Experts of a small language model.
Size: 10 layers, width 128, vocabulary 3343, 9.19M parameters.
Below are experts of layer 6 (counted from 0) of a mixture-of-experts language model. Rows are named router (the router's row for the expert), up (a neuron's input weights, with its number) and show model dimensions 0-63. Each number is 500 + 50 x the weight over its row's rms, rounded and kept within 0 to 999. Numbers have three digits each.
Before each expert's rows: "comes after" lists some tokens at least twice as common just before its tokens as in all text. This comes from a sample of Wikipedia text that the model never trained on. Tokens count by the router's weight.

# expert 5
comes after: " the", " (", " \"", "-", " of", ":"
router:502491589468455476492429448472585510587436450469544506530502495452503569379461452485578454534454547416498542471457552482448553563620417396460462565515488553404445505503449436436455472528455476
up63:512495516487455471591487565448510468445514517422547519431552431524395503489478408501541512508529519443513413515498558502543510471548482488557413450515451462456447603478432486483423457609462417
up64:494548443409548545467429523456553481513523492485383482483439490548562623524478515513547373573462511523503511547487523546408486475483444489530541481532629500450397495441493455544426487527437526
up65:506521508523550443545500411496522517502473529493401470525528454439440462515506543467517492426447445418531481415478519538479533502603498411460457575485491496555446474445479446466479455525566471
up66:525563562495477478555559513535529465544513497538531538497431484491487532529531471544467545530473472440445503377489498497484623522550383427461514607475562488482455524472515508540512521506644520
up67:491488567552458451505473417487499499547606406426524504527507382552501482511482519439522462508559398399519499517464513532458521507478499443469404490587519465481440432573607495500496546491493439
up68:487528490481449469561415597529566465525464452444519464486494491476436549483461564588498357525458488561511539476513583500445468508567449435531406563429500443523470510494527568442554501567613519
up69:533583485569665567483439525408488546490496561489444456564542543494382530484490515511513521515436430562552535480524504513407497498528457437424496467516627527462537550421459561454425558491619467
up70:489407457544462495558486436527429485396536450487534500442433421531476486489506394507428552486480510504495524633482572533463569530446569553564422541503484560348528430435505502538459502452524438
up71:559461471468540486497458487441543542479511544516463515502525526458523557540482540464543572472497532535478511420567478518494441475480516440495423515487558394452505469534576510444484497605480469
up72:510497510539415514495501495611417474502483507409496480484477420450514496459538556480478416515512583483527484547504478392542635430535439523451527469492493422448537582434511603509488456444473438
up73:469434506442485488561495534576483484504436481494542536488427542584582492477555441458489449565417625476493473555514505433447616576524432534483450451540529514468502451404440489373443508566455552
up74:583453535443531494498485446478522539475531495519582488500408454481521584552546559434586563422529516507517437517442576624461493476471470515645478461493513440518442480537444488481465572536495624
up75:535523508499492443404450492455481536519471522451517460453470629506453574518473479507528472527489516441483467488516507405438600529555508449491494498526500461477521521479499494563477493503434558
up76:518428534510413506516490426454479493546493508471605461500438461402559459440502431481541431434530495421560566479487517490497530545514500499430588454489546528482453380613426417475479523532451514
up77:507482482460333558429447562500598480501420409512521475594512512483503418469448569502510513457438518430535528452438446451432578388515450547525458547419458493511534496547423393525541559501549527
up78:523474509476479576493445543484604517543407535422485498504466520628513467530420448404459411541502428410491563521465444542508491509532475495583580464566512585472486467472495544467522418488442623
up79:496528527606512461495422560505463498463530466525495380560454526425513419559436475482553484517448423582565656559464435551522475455603465483495463530481394415467460518518502391473493455502491507
up80:513461526399508513471431553451580515448376455543548490626427520583513532572439513408573448512399420529488438468524513484482504419550372505557565483575484553433468465498513538530430510480523513
up81:482536505460402576530478482539458453517519397453515526532562405471486561484539507488517472530488491522585534628533433513445485555526453596483495535537489485518425543525482491522495485491466521
up82:479464531607506508492511594529476470568367506595508412510506553460501510463545520544449472457424400439580533454497462516530424510503455544470489525499467496440411427498386382463482536487460548
up83:568455538535508455466524435535451604453460500481547496511564578470446555523470386447532562519476485471469526492567511547480526497481513408467429492413398507467513527516541490483507463538382448
up84:563625560474512486483453506464478511540478549577520505442463467503550604546512509506621514529517596412513489541533528536441581496578454503508551462528563463499424497537445535426528545489461487
up85:583450568584517565439375457527586626558460495469626463473420516456505570498477501379504539527480466490578600545540510502481435580522462444480357495533453469490528515551452505436480541500424501
up86:478490537489541454496544492473468606508474414570490380443525478504514431495429523525558491527506401438411487462387465524430473466441351527466481641515460543355496460479438463569570582500499455
up87:404417524519534556471579463460531447554562488537447586540549515509438476450478519523499498510390525514420454400424500400438572521556539502538532499489425438482533523448533529521462425512484384
up88:504488562605471494466506529497558566548529538510516514484507499499511507511468508444589471555444491470613464473391436492473523467486553558535466546456475475384439469369554536460548502459515452
up89:583491540528503481561451493541533570471533530414551441494473485596462498515521462504506503517411568466549495522404447385428501505573447452493455519534490411414570412489517399501570419469504525
up90:451478520525494515544542446420606544604452509461493402415415538524476472474389567543527465424428478529517557482497509517459567457517533499507617599542607618456514521456518458520455522540460516
up91:493585509496544492445443533452591508531423508583553444445536490438521482468549535470554388493529433490653539488446438546457467364520484473435482512475382557503543516504434511510454494540575451
up92:488560583468471526488511512471499638536469463559542488452565475538443523450544500518444468550393479544591601450498491504437513522576559565582477446489563450519486457481514514457392600585484497
up93:609629514539515444504526487527501483545490441532481414469411533613493589537500446528517510478477582491465474503513517565412560557454496415568439407433453437555517501462437450476433595489510522
up94:578430533521462565558527407460531492549511509475502509512495454533544471551397523519563385588464415459594524518521532498515579520578567539515462498437587616499440470412503537508416492512427494
up95:454420478473412477479466515419634578596431450448557528616530502439573489453501505481504578520414494511581458495492458503498522587481513509483449486450478531468419537564462578587503450564468481
up96:540453567576471510473449441512565474513459524466521485436406514484415591396439396475452552535425563475561483544476581458526478460472526549529507406566430480466441492491532471522460429584529477
up97:510562648458572472626414520485465518592463437470495530503491580500509498561491463519425554452544500526528578555603402544465521561488414488493478551493539506530464506453496580506491475445446430
up98:466477492558414602526547506514535524528459532490589560499468495554572560465514510563464536473439482411552546473485498536446458486496491513575678481471358401469455494385465533489517472497388447
up99:494522533504488571575352541531506592534447482463465572553464522423444585468462450477536482483516535468516445496449558493451524509500516422542472478542462474412477603504487504493498502525455579
up100:470482485453399483481570510471483569558507407491564569466519597509433514508494460387481501604534493435437472412532524598548560508508473496535487542582552515381485608480550417465474538519518496
up101:475474641466446487475552424590595542482519495455518453497456477485503511500455468555450595515458472502468542528471495395474582466596507482549474511484543559501459492553562587472379472608502497
up102:484446498493450446464413546566490567475411560489502556499539523551477453519546499448512513522403464531444453487503477499455547504512451415490435501559536490423453497447452495476462417461502432
up103:493510454432479505477537517489472501583490449481491492454492463450558543467511456499541517520525492471490474440493514515460506431610463452596500510432497465456527488444489509446489504441507517
up104:522494540486568492461455426517599559619516519429497521613454554529447512505543416442494423575534540448571522519486487485472515392526461434501435476467542469478595536461569450499497390613559509
up105:513474525491484454538404471456411473552505448491476506503550477566506507470502492529540498433432471496507517506460503498423580531630476475387535485489466632502453453474538392419536479471469534
up106:543511496470466503428475488401515542641468443528466550445487489567501505534484513467386547573423505612521512506507501528501496524474462492454509552527538469543528502508565550419509506448524477
up107:448470498505493470569438520512587501536556459385586486471441576552443535488553414420574518529418558416527498553461440458387468493496495476512505507494461444491518540492508455461551443516519508
up108:453495475474469427497547436528490551605444541502521500584470578479563534462512490467524552580463490471596549508517438448466518587510498405430531482449620480536360542414503469551493457550521530
up109:424501554474487532557555486495472542476492563463476573427441555433471572517567516538465531411513461525463508451494471500571560385603549431484542509430575558508559554445504484511459518595491446
up110:513484496434455541486489525524505510553462482487475451442443475476467476480564490538500483441515531506423533415499409494438447564445498414560481526523555441444383531481532485475380437516540532
up111:486486494529462454391457459432496525580523476490499520493502490546566631512544556463591478455446582467524546519573483429470498472508421465423493517580588546501465510439525389574506489596483504
up112:455549484550473415595387464499526539501400538478481484561478563439452542500542505452535507469425550510548516540476526558491503434530467456602420474469533504450387486495551452512571537516528518

# expert 2
comes after: " |\n", "\n", ")", ")\n", "\n\n", ".\n\n"
router:584414519482419544551475522476571556414546471514580530500497511481545505552450481536541467491465501547543543436464431469549433535491486454520520536481543576507455439451620443406581476518445471
up96:538390515409498626525406521521410546460582465480440392400468491498511578573505465584527482539426579614575500473519514512553536508545478456554494496512411518496489517444537502529498591491460507
up97:490421521407527514521443460536519549482484459501509513455401496480564557498557430472572522428481440493596561616563461453503503506415446460445415482542496494498528489516521470517407446565490520
up98:502547491534560514565483526508488457513518511550480481536536559475599446456506464555563556523414498516610602448519387563430462503501477475508421590480442477512489505462476494495419568589529470
up99:645463498534533515507511468592450504481502549452504554482560532619451579478445584569539375504489494504469526428557515500477540475540455479575435473452542478520499531510494503518511550497434456
up100:537521525528553405560506630522497513572447506521498511539498385446574494527466468508445508497498474586471657524598470497529485477466554462506489571523567476525472457621521555498472454457513441
up101:567412613446489479412515492435580497457624496516543522521499462600568507432459534537522417558540479484606469512419514517585454543586470507533465501522562534480459440490447511484445524514453490
up102:618424414475441526544496479539556553484557436492416490476436464506488571491450479371475521540404458399565596532429489433412493436510531400490526506580532471485633426504530533496529412454451465
up103:560454598569450466560433538537576591456426524546416448471488498398570426558584505528514497565461524535509499448524524550585583527574436516437470461502488456513466449511496423516501476441447545
up104:550591468453452539539511450465536517463589489482575502508569490618562525607486580530519473492441487580466493487471529442512472486464459510561630518459448589511486472441508511528499479601545558
up105:475493575500435532571476574490589581433522536526475515416475537509522461555470557479458510572484453486550546511573423607458509396576528437486462482395584488470506544555533430449564480533467530
up106:470573475504416533468479486456487637473415524491559553520504491500428542481431400509568397543458538424506457563493438505398555522531500505525521551472456536468574469449491512532575377575448417
up107:454469444474404532520481510500497512499537510498436497523526578350505461508431590404522523660422443464564442440527466520458544461621478520534456501492588448519483522439495572424475455531478477
up108:600506461509514505495446536447536481433488523421590511436516545468463530553509490507520430534517497488530489541573517560520479528461598476476511423535577544503497442488484501467398478452541466
up109:485488574539440497459485573532509525520623440512482471492497520537498509547365514614483426532487505506532469522477511587529515495411503546472511508471436469511577539566502458429559427541465545
up110:502503414501421452505490537481449546448486465414468510484464514432456503525427605578490491507509489527505590473539465422600482514562472473483518491494511472518549476522548555513529465573441412
up111:441506549493434420609433528531490483479427460538508502460514590511589469544528542475477433463495509534552461467539517512454503590578409494533531435526572579459387532525452366504491474513443484
up112:452437547452485556418515597458485515497555455507491491468528521446435446494527525550516545495502558497442590480470522517522540478437536500568536447516496447612473485434558541477405515534536451
up113:472445556475527459552412542563511463507493513475517520460510472506603496470514582400568435423500523573592504484529522429577474443506537497438514541365464463469456528502507436520452455459470457
up114:518475490512492484505520452579518530533512444445578529460411409536518525544480483526474474415435496453559516529591500536520478455512469527605554548511527397561426541472659483499476489518506415
up115:511412461523450491489529547491479537435383442519528390415487471575619587533482550545570453431567548488577554475509449514491413473515491421544469547514427490554463379558623433477521459474470492
up116:509567475529551519551467514523432564425578536501492471421513466545489494484576478437607466466481458498433553415412459533478470558431592515452427472525557501491442491536491509515569416470455465
up117:454505596412446491462526550502629515385540443567413368427472534495474552445539427508482457519478572540497481515517523512503447541519494584492460455500460526529478400557434505421447499465484463
up118:561527455520497543481503456492410523467475540443577491548553456446598414529528529501473466448521450538483441409453510508487513408506467433509618518516509426452553548412517412510445548554547415
up119:528443477571490467475485434493492520577478471408545461517491558523517424487505443493555487431475527606424505449532496607589581463481395523539485539478583464476449504466524545528590579548466514
up120:459499571448468513616470462588545515499436452484514491539479459491580549537471417472555435429468473621477554530551546485461486552496470390466524622531668449470576468577554529531514454479498457
up121:576461487497498520513548486430421536488463411502475488554583506528440487551471417432617480359494568508541540467499581511631526555509493480514497530463513559429464513486502524463518500539461471
up122:577440578515412427503490463516533556402511447454535477567616483442471580459524439549477516570535477481496507434485478494438485533559529497520351520568463560477530522602472537477439441482511555
up123:540500454479393513542416374451455623480480536472521466510537480525554607548470526546501417486448475514557458467531465507524545451470547427517441606460612520503520496534513531477525518520555494
up124:476481503578555478548488470511468501564448471520530543454397490526568454466478465444530392457429569521561431477547454503478612388522414539479475478463524518425509477536510546468533409494422399
up125:515515429496508541512522515393549539368500490497536413542556430487501470506458462499540487618501486502597550496476473611457606440493464514521593485546555506513491467419501445404506514427489558
up126:477510457571550492573432478516521528450508450560429498464565435505391591543413568581539453445562503487525447561552599492478486519470485558430419441477437505494518485560430553524397464468564492
up127:555472585584389427536568472480474565499443499449541521504490404529534469510516610491561497463429503538476434518512502511546522495571575413454471510482459519358519476504493511569500540571455562
up128:496406541490467442494473532425490496493461503470526473443448484475560564496585461415545570385466486515568472478478515422552485428460449545564495516517532465502439379508571465523491445554507435
up129:523540495466537511592474522488579549434515445522431516488433470530474564551453528597446510514514555478524517515482599544548544500502542498495500609572488439495503456498542438528457528487464411
up130:497494467511560535576441517571408581480561506524382540516524513497435464500451439527452490587446480537491591574478423508538516497452453488545579461519539480610523463565537455490499486515470489
up131:499458481525448559524540511521604579573534509444525500522466533518540529497501495491451501475528481637537510516502415459482487475536598538415547531504517550494497455511467415399532456440554416
up132:642505388466542539484417557532517464490553425415511531490482587480516541561442457470484467451429483543416601595482478573571522489511428488549514442575471468555444469433504509479521528482558529
up133:525529459546488479375538432516464600490607556420521692514497501475478519525404536459523422462475493382533484510471554540499599508544501523540548485493494493485405438544521533482559493537525489
up134:497624589515456443635489525440464498592484440449589507451510507444466458567536509491516546518463446471556501431512499452506476527440525447624530459492484443488599535486493503607483531480493520
up135:462577539425531468565483586414403513468504430542512490566534499456550562471437551502433470504439492529563499506568542523585519611553541448512531548470522464467518391535450534451489499595452562
up136:510492432479507474484520488456461567507539522553558500504458509464480626473452601512519506432478423499431515494558478508452522578584466596348487479459546452442545471507561456470499533532541400
up137:455553543507460413498488427461501639489405565535479529442529522555504498439511552511462519579482413498468491520571517405510536542542526454512525481479584497579502520444481535481445439425445442
up138:593490405522587429532491493482502523526454424527455516478466528515593423644458449467576499484473489563466460556544461535485446396505514479469554496433468407463528460546535500589498576489443559
up139:513510484601449564499456450538541635524488547391514595472491548477515429518484584451489575457580529498595515527380537508486530548564526488481484519523561482473509455500541501409559588452447485
up140:516494548487475496462534425506521506520527493409533467544432520455547462499461579467614450493635478528496421576481524513551521432449507470568420484471423544496421523490561366414447539464433488
up141:438522496582602461603476485491562445560435554550621541447486462469493504458483538509488573563516550434583576480503444553498540433515448479505454417476570529546413448510492484452510565448437406
up142:485513496523484460553511478533490540540505595506544415529555430454434362444450572520496559488470438453522399528484550481482457431548397425496544539494490469429451525512539456516520485498423519
up143:543524601450461460545564399569557441424515513411448461505428575514615502457545419542554548544532486457494532553512375550446586523528481529529483493491523462540489482498492591492599469508570478
up144:527481470503604459550501535466458509495491468535465463447428403451565495579370463546598491456476437537513522480511405558490414481551545503528481572626500416506487533550583542436565412529504559
up145:501600483511517499527426571526578495574545476479433451533485552587540415550483434515544523470462468530605567493542521511450505443554469527443532548519573534523453494587583507374503491418425469

# expert 1
comes after: "1", " ", "2", "9", "0", "3"
router:459513502481538510581567493463513484536507400350547455567391533523551537446436484567491510459455524493434477448449488524461491480502439502553579514556504570538506499532492430519431459588523526
up63:491480488493527507531505561450469477499447430447406500521485551521461442383431418438536600591502463509486484464504428437491492520516541416464514571442562448473501493572470460416435380442453534
up64:521521523430518456501381487506445493460409515467536558442474488585499533495576560482453473496462470513388462561450588523566531477449445551524565473566503520590559479386525528558592549466432452
up65:516530436462516475515548515501459492560398501508542506444521468412539420476458507546544577588448409473535524591477422551521485477545486531499470469485527570511533449526522498430519466506525531
up66:406535549521528465604491494507538621578439521518522484486561474507502510513368462558455493520497512417500537507613486553481514412456454516410528542535579543528531543483493578391507487577548499
up67:519475539544449507475532518463476518565407496404482510508552437475475498536523487580494496529492556604487444477486507530557567483541573500470497449526565543439522470490488545461510410533484518
up68:612392503515403463518553446428492472469489458470474578493465465392512512510486520413600560548512418457550506402433560480460532462476413563551616425586537481435460522486558498494422502520513497
up69:504554500498581503535484481488499492646437394504449450498523506420536501485457420460473452543459520505546506555486450520509409402547501493422455512396418510545552503586412482399433466513563519
up70:520436482460485485440528491562455530545574506410454506569542474599514485437504522477519550580589456469484429565474517478406546485506431519453525544467625446430483468470520667450588450556499453
up71:522463541508538543537558510474539578502514543435528513537464537400550488544395464544556544454482526540487612439445441452468483518578499544378554559519546470482443524507511428538425534459522465
up72:500509541502565444552516475483410567552412562580503420622513593511449477458482503512437455562485531557533558494435573467521500451537533567461420501452428391556486595585500527475499526517423581
up73:535520502524486454437537573509467490502363547481534578492452516556479575459400525525505625449555488505460560448528522494487534589483443499532447576465525464481482581569519570509565484494494517
up74:498402544502545498518629544500477477472505498491540441533524536500582508475509556562471416495412565562494521472476520579492443517453502499486485478492586423522510423507562485495476590447389551
up75:453391518359501506605503576457464545547498453510410544507498567455558540491582504503417459477498479512532527469537397583447558609549499547500448483503504500495489555473524519560516502494541399
up76:524449363494530423440513455455510557473486440523511547496455548525466459583469498460533592496424521475512411500472565448519459432517454516546649541522500580458555490414483424573501489528480484
up77:527488497469545463617554503458461546576548460586459544467496449480462522481573520456490447541462417426562432457571458494537524409522407505537450557562534475521482559559512441394507502495522519
up78:379495444515541486568535494527509551476525412468492480533367503564455458462493439512535490528490498437518592492534469389437603479492497539408415578577543591410457488416519501535411496486451557
up79:545473484400558491532545454479538464411484405487565474443512545483590467537501467537538512629489516494538549427577473504431502584476425493487528513425529566398487458549535431536571478509539534
up80:526566450503449531520500384548485534565462497500507433484490420491550566455434515566538495587445611531471437470553525558458476419486470460546462540588525579515559455581512513563520433558623461
up81:495586558530549440486480475449453462554549570489496508510453483470509597483425629537531496519478501545476482512487540389526559488552471533594544493531552488466488590544467499463416462508587527
up82:438554532430570490566548431428556499473511544503460552454529613523544393608500526501411480528471559512467512478584485462544558442469521572489479520555464514452494502441508536418505488470484476
up83:484430591465532447515608586503496497507503536519488478511475507480547413550495399561556480517448547437562490499458519527548529477499468507447522584557439529459497450529602505417520556604464571
up84:534473508508445471576566524584472535487487470460547451456437539536509491588479476531514498487467467491502478562612483484527505566484473446382550432521486528449519431592451599524512482568587493
up85:441551492518483546562605511499579480538506460508501507579539442518519494473477462610544511543464544440491478535520432502498520394503484495609422526531475562554513425564454522382408492466503524
up86:488483499414505490451487489492559468487484553535505577471504505463499396447405505435552512525460565525550392568553518531520451399514595544473473543470484487439550536507474435487530525496530505
up87:582456446462449548441504516522557488493542394426413484531523466497455474518552507593473523476364476441485514527540521533533488418468497588596509550538486541529599478584480451541488497497452435
up88:467639490410511464522423526476593566508490533438548448414544544488490510453532494511563509470452595565512490532443460466519415494484580465495520433471540552437479467492489456527526445528409577
up89:634513498504524550448493500482557503515484457505547382507456454422412531489495612558466560452394511582524446529470490528531460462438516487435493545506539462487514594516471469525538490615435479
up90:473582599495437480468539552502557498509524404417478353564475483530598541506565520482492482511496548512533398474409483473434471517475461408507535495479422468499477477467494601455461455530534443
up91:516574433464627502558524559478574488519507470489443586635472515483595500587446468511503506479531538480465550400516567524484480484536407512453486524549556514451501407565504533491436403449477548
up92:459519424501505493535529540501497606457511418480561563535421444421449507552474458525618441470520525564573560494515538508432572465420493538550565465548374453475603555516513554493488540505562456
up93:525501519478511424581541462561577570508399474488545467489472577533595556530622547524538444467526512548465461409509576532568477445425460435584473493566525559531589475511495513499506447444566487
up94:567486444466531432544496464511411532571478438482544449526501467545516539480465614511501573480491516452491493555446498562486491459555493452484500481500469481537537480412492494440419438606440603
up95:484438471535550492491520502536441474490619586517498493531499491531590458432420542432425534531481552616481449458543486542520522446534536499507485559498514485461580517498556470495505540491492406
up96:556423427493450491563377485537522550609572448479544498564506458584516591559495503543535503523488434613467492539536441606517535444450439503492449395547524532591484457545505519511518524443481518
up97:457522504479606562597529473431625536460455475468527441502519546500390533477501500540500431431474538517448471518473482560441476506483418406523526475485596491537539508446484481491442492452491402
up98:513447603485494523415565439555539441475409516551447529538489519499456479427444470550471424568497504508430460552420520484512533410510566559625531545561528507475514561600407454507448536545463476
up99:445519511463495477515490443498511477459573470492493508499465452460531459486457525512534365499468495461503543436504377497457536291497502436457480591500506581480600508446497459504516477500463412
up100:589515434560469520505484415493569546455577446528451464488559561567553578485518551428495477512369547449497514580417484511504544453401482498484478432528425412619506503444591543463517457512529430
up101:551470476464527533528504571519464509527562603412553498597453465555559539571518457564511545484458552437468461555500503529494486408558476437497516539430517495555574421544542442561502526563470434
up102:508495575520437496549611530409487534457522600483495446473453595517532429541523550475519473429462538546487444502365435548470481566573475617548596499502441547543435497521553532427470467556576487
up103:491500465422399416487534470468455509501464478422471580557480484509503562518547471497596438483441493524564499470535521547472490526551501597445531474466503522569449552510438475468513454560514512
up104:531502491476433486522511500500611520471486370435602451596392559541545497522499524459517481547418415521386548514533588527486518438475555493533483486421516542527436486512515489535421470471498531
up105:546472495484457621547532540505459628596493555506508491446480595488533425556469537504506403585483444544557444469542593566502597490554492491579491462469518558512503599500404511509541578570504528
up106:579514494524544514549482451486658481493468498413472455558465536473527464515523553526541539539428534457488461541476520547566496409547441526512510473529518556477395480501529516484509488402465345
up107:431458458496589520480513451517532531561467453509434512459477448533482567504531504603601351495442595437475591471501558520407485458587467474448494496428460493487512499437492566443490465497568508
up108:420469502561439493562531562596454537505464493457579496516425492595561451554429546454446522513469468482609493500468442430591480493535544474519504588492512603508479527472489490520524504531561483
up109:487420357436498466565529543556474485519492489434586484520388461470609386552475478471514442408499543444454545450464490427491455507516483370563531535458511444467490482502560418502571420494489522
up110:463474494431486455502490544473547445462557500426525496559480537451583522458508338551494476466494535504581518426504465501492521546546528594461502521511570530472487541571535413525481442438399406
up111:529499551535426502520515555487516472482439405586520535477536438453461523495492481439535466547543463479521481486545506508639509575378470473522535449537544493411492458590476544515529542536508509
up112:481461452502412515443532506499515479543553453354539555483500514474458522467479577484506364508418495628487501467494561488517591485487473561504459578550451558471483533441519455491457550506545455

# expert 6
comes after: " ", " the", " in", "|", " a", " In"
router:462472524453471482476462552499551512439446492519462474464416545489572523540420504472380484535487448509492483554547554480537573512582517474520498500586603503452534499596542553479495497501496490
up63:479407521505501559480472576480603496538490515539588549511404545443555578478574488465530472570500393518435532472565392506502452488482476476513579406572467546610541555489446501460503445487466509
up64:493507565557502553535468438518510519516548428564535498477611473375516476546526564374488437443489449526536414532608469503469531449517434501541511556555499474417536520499465519518495442513481449
up65:484601533571454527546509554514543512510537492437517569508505524484445482502517448521550477520397546516449489581515463569574537547462435451443542523413559505497469446434555461497487483432515469
up66:463420547458476533530504577569519510392480468520472491436480502441614487513518452525477572436497522383503559485447527506474510498507468566452518562584593507380561514519555502450502609507557464
up67:546499459431482493470525497536455539550388449524497493505518545479480457493531487487469477541528459500530589521522419485500569510420420475562468582487448561380499500529589524448562558493451530
up68:498502556534385441502411506403448547470431492496514439484533433532538503516550558391476550530538468592524472496559512526575621526636556499525374561510520495521396525537511488543443485497503519
up69:498438553453441517529472505506568542616472534461578542482497594486497468464490459439433496533452477477533560422446494407577519446443524494486452449573494457476466541527542429468457452442535500
up70:478544430489486531514440482441546487383487475526491396515504511550505532497498571396474503527403555515444517503550530471477591454549472585539512508526498488560426494467613542495534444603539563
up71:609506429517434453454479509503569449529468480453555493438516431504500557548543374473544518479460438581553574562519531448435421511437562498525445499593537500439525511617619537457514471622521545
up72:572566435505492485555487403436588496469555507517426516444387488534398528540467500452434526573430503508569459555447519486448552499522475499459526543543550522529529516539541493470426450500548510
up73:495556474511522453469564513461635492464543524420515460405376485492470580513489507450486502550455575570542466496434537454469466491546431424475466494482515562404441423502507404458486558458498527
up74:520452443479537499485594521479509556481523580596486562524612519446479520479512411528460458482466459516493558516504448491413445481541402444537520453467587498517445480499579468546544508501500482
up75:430541548492570519516499555592528538486471493474454457547486466368562567496462581398518464537448400518490429518430526493495510439506535467505522498509548503564544416452494470475431486515541534
up76:546453466489506467543560521434505514511526542508439526463559560461560449518627502534441584552413456456518551486546525461450580494508437497505430460514518563501424505582525480484446558566387534
up77:506523483576624507532489587564586508428425463530433538518569471476539505523478415467449620475444454513497514511466500527503574469488432468382373454544525471510466484490545571507509523561588430
up78:448534630512547558528496488529579587490528524509595451474473523504557519562510387444462543473503555579504499486477483434593545540541552446500524442511574475480442550448503550539442384532534459
up79:479529516460591495632512513542558526613506469482454412532463553435569516557584515564532508423588514529500514525521465586543563569513480536513471538525614556544477462572549477577471469559469530
up80:517472575548427407496496425472459523473508557495372508474507485539479495557534487504495541563516453509485493500619527475614559527511532489585473534508491511494545527489534460491539523541566454
up81:561509418492445551489495485454532546518510402521515582466474563439544455632512496512428541460469494459549483499437515536507518489551457452526614439552561601575549535453566486430479528522503553
up82:511590574462472458645549392524512520484450503553352446477451466533524535525548410516538526543478567538432443477478543506554524464477520549528542382495568444548437486553526521494583555481501549
up83:544493465504441510514431455523485494509524468388534525519425537443440574469594491503468525585455470386537506557549526556574436461492484559419454563555476543374534570499472418508523424512468489
up84:508451586567434562458519509454547482547521531527476540510496505520483490499499520467458456477470556453568553489552427508526525472545423458469431540554575483466662402539497504484473512414538479
up85:444575436491518481457548470451574566631467427441499465523443553446545483535570502573519497566510447511538564506544525476451463501473433529473440535503521446334543521498559597451626496546420447
up86:431488566528465480434499499494523486465445487476510471501482550411485476526469486536514489608458450497531507529515477403476640516521449502427484509482538446498371488555539568551439585501502491
up87:385459501458509491489495634474600585461514494496461467497450461426484444550508509534496471515533457522413588538487543455430489462536513493491464478525476483439512503508490519478449519477544459
up88:465516517495479487458504462525546531505503525341537519473418538440486538508519499515480513433503358425497423504455528449495533442555506431454548471497549509434515449519558459434564499531536425
up89:520502535527490490475524552539546533504505483511506519500471520423577558554493417509436452569462460545515513434555578552479438542468358488521460448482501528513429486561581532419514536593466530
up90:455548585493511554498482541495519519509563573550444550563546438468584493529465540456455527449445481439527562572582486494480565556573559527487526583470396544514448417511500494443480587474430524
up91:527526573505481454562501525484577511465451418533412536489497509484410581535534486468512400535451421475508492514513455459429535514549435459442510489569460488550460577449472395365491528584556533
up92:470499482561412514455379482477564538500482536464437482515394528468424553519534466494451490558469520468525560605506563543524512429638524513472486479428522512496520533577509527511505542578503535
up93:517447609484486477438510527550559521561482491426547591459445522456532457543551506523564540508437365548433531556511479452465535519534508514440529427623557518473406512454489426429554400498449544
up94:491549515398427526559490520523422516533470478476429507458492535403536431496466402476470477445536421516491463508604470501568544503490570450549455547532528533449484452520399529474522497475480491
up95:497451540543598505464545570510557459596466447442510491508520470527604492482437537462435392543424518459456466547584497430465524500485516490545405501604506523567484551567566496500478386520413468
up96:517494577510434549543504566480618562460507589551486457540494494506462606544390577518429529498498569508495525510595494448551500547496504536602426595572466443454428538461529382480414532494434457
up97:540458595446540483533563531485559548557435535441509494593486501495552612507449447518434539558427496585479484498532534517527597538473550495421385509537515453465439448536436510582434502494490517
up98:506546479525569489554423513504463536424543573570463471475449427420423471567382484464482521521427414568517482630539482480485463509491483537479524518476466470480512497542513599499464528590554440
up99:497503490460468488525464539452486625467549556450523520489519557539544556527483470423518520512504421546457471534528484517520530442577548423575509538528503492474489532524489462487564429565418463
up100:471479566536555550465521553531609506499434464520467437453531470419535576505405518475427564495444525475555425576491422491478583507536506501462510502532492375486505530491506452434473576589561478
up101:465430441512522482531413516390544549525486516475599437494536478508422592515491586539448545502423456562588458447517535516440480486467477533592482551544553492432559455623532447496485460580506492
up102:591459491432474530489497603531569542531521529495463536494506471466510456579469470453443570461468518533486353502496493505416510402546485449595510415556463417497381494448551609461481505455520585
up103:455500377493417517515415497551574469440465493413473535524450405475580596482484557528400459478527528434516461583497464442525513445619423475555493484472533526454526503390526569406499519491473446
up104:449413494451461472573443490538470495515466456501522536500375543485520474535513478490459482510494467443492549467580384469483459482537481454504467536448549564440522476458510538491583510551582558
up105:555456594439545426435508528478466524427467566504494481451418517500547508581528444536508612484447407479417513516444551492492478425501538483409415463424491418504461444450506529443433502463483543
up106:461484443468510468478472609600507553517517508431500472484409525467634502504531449530474461551414532479527523449570469458524469470532539468484473514558441533523472524445540550512593453500553519
up107:463457515550555512491511521473531404532494428519480455495471453408518496491549539502472500516507395623558550605473540520616385464499558406496528569548581490479502481501482516501610498460489436
up108:593507407472442546566456489542538534522544551462480550471512511533508461531530490530476489493556465523443404487479479546485490458565589454613610345468545448523492439452483506420605510589376539
up109:513455497570564586529426388650544526524425532520424587425413562481443539483451429586467454486557464528501482556525539472438462526483461508504426491466472502430550504510459595446414544472460561
up110:485489552476497485479498574584469510522447483547526569479474508495452462477668531501451436496483419478541516473544506464435450428574402503435576385550604472583454408548474546440481508476534488
up111:506442452454477507446452492502495552490440492448452477495497569470463505480433423478460468427439503517461503544520527620445578502635486456530517519563485549528566504481491430356475455473531520
up112:522443471446389536494525400543513507449545400491477552499487446413535518540557484537486467544474532516519497491598552585493599561429487483492395508444473438518480576558486466471466518488572610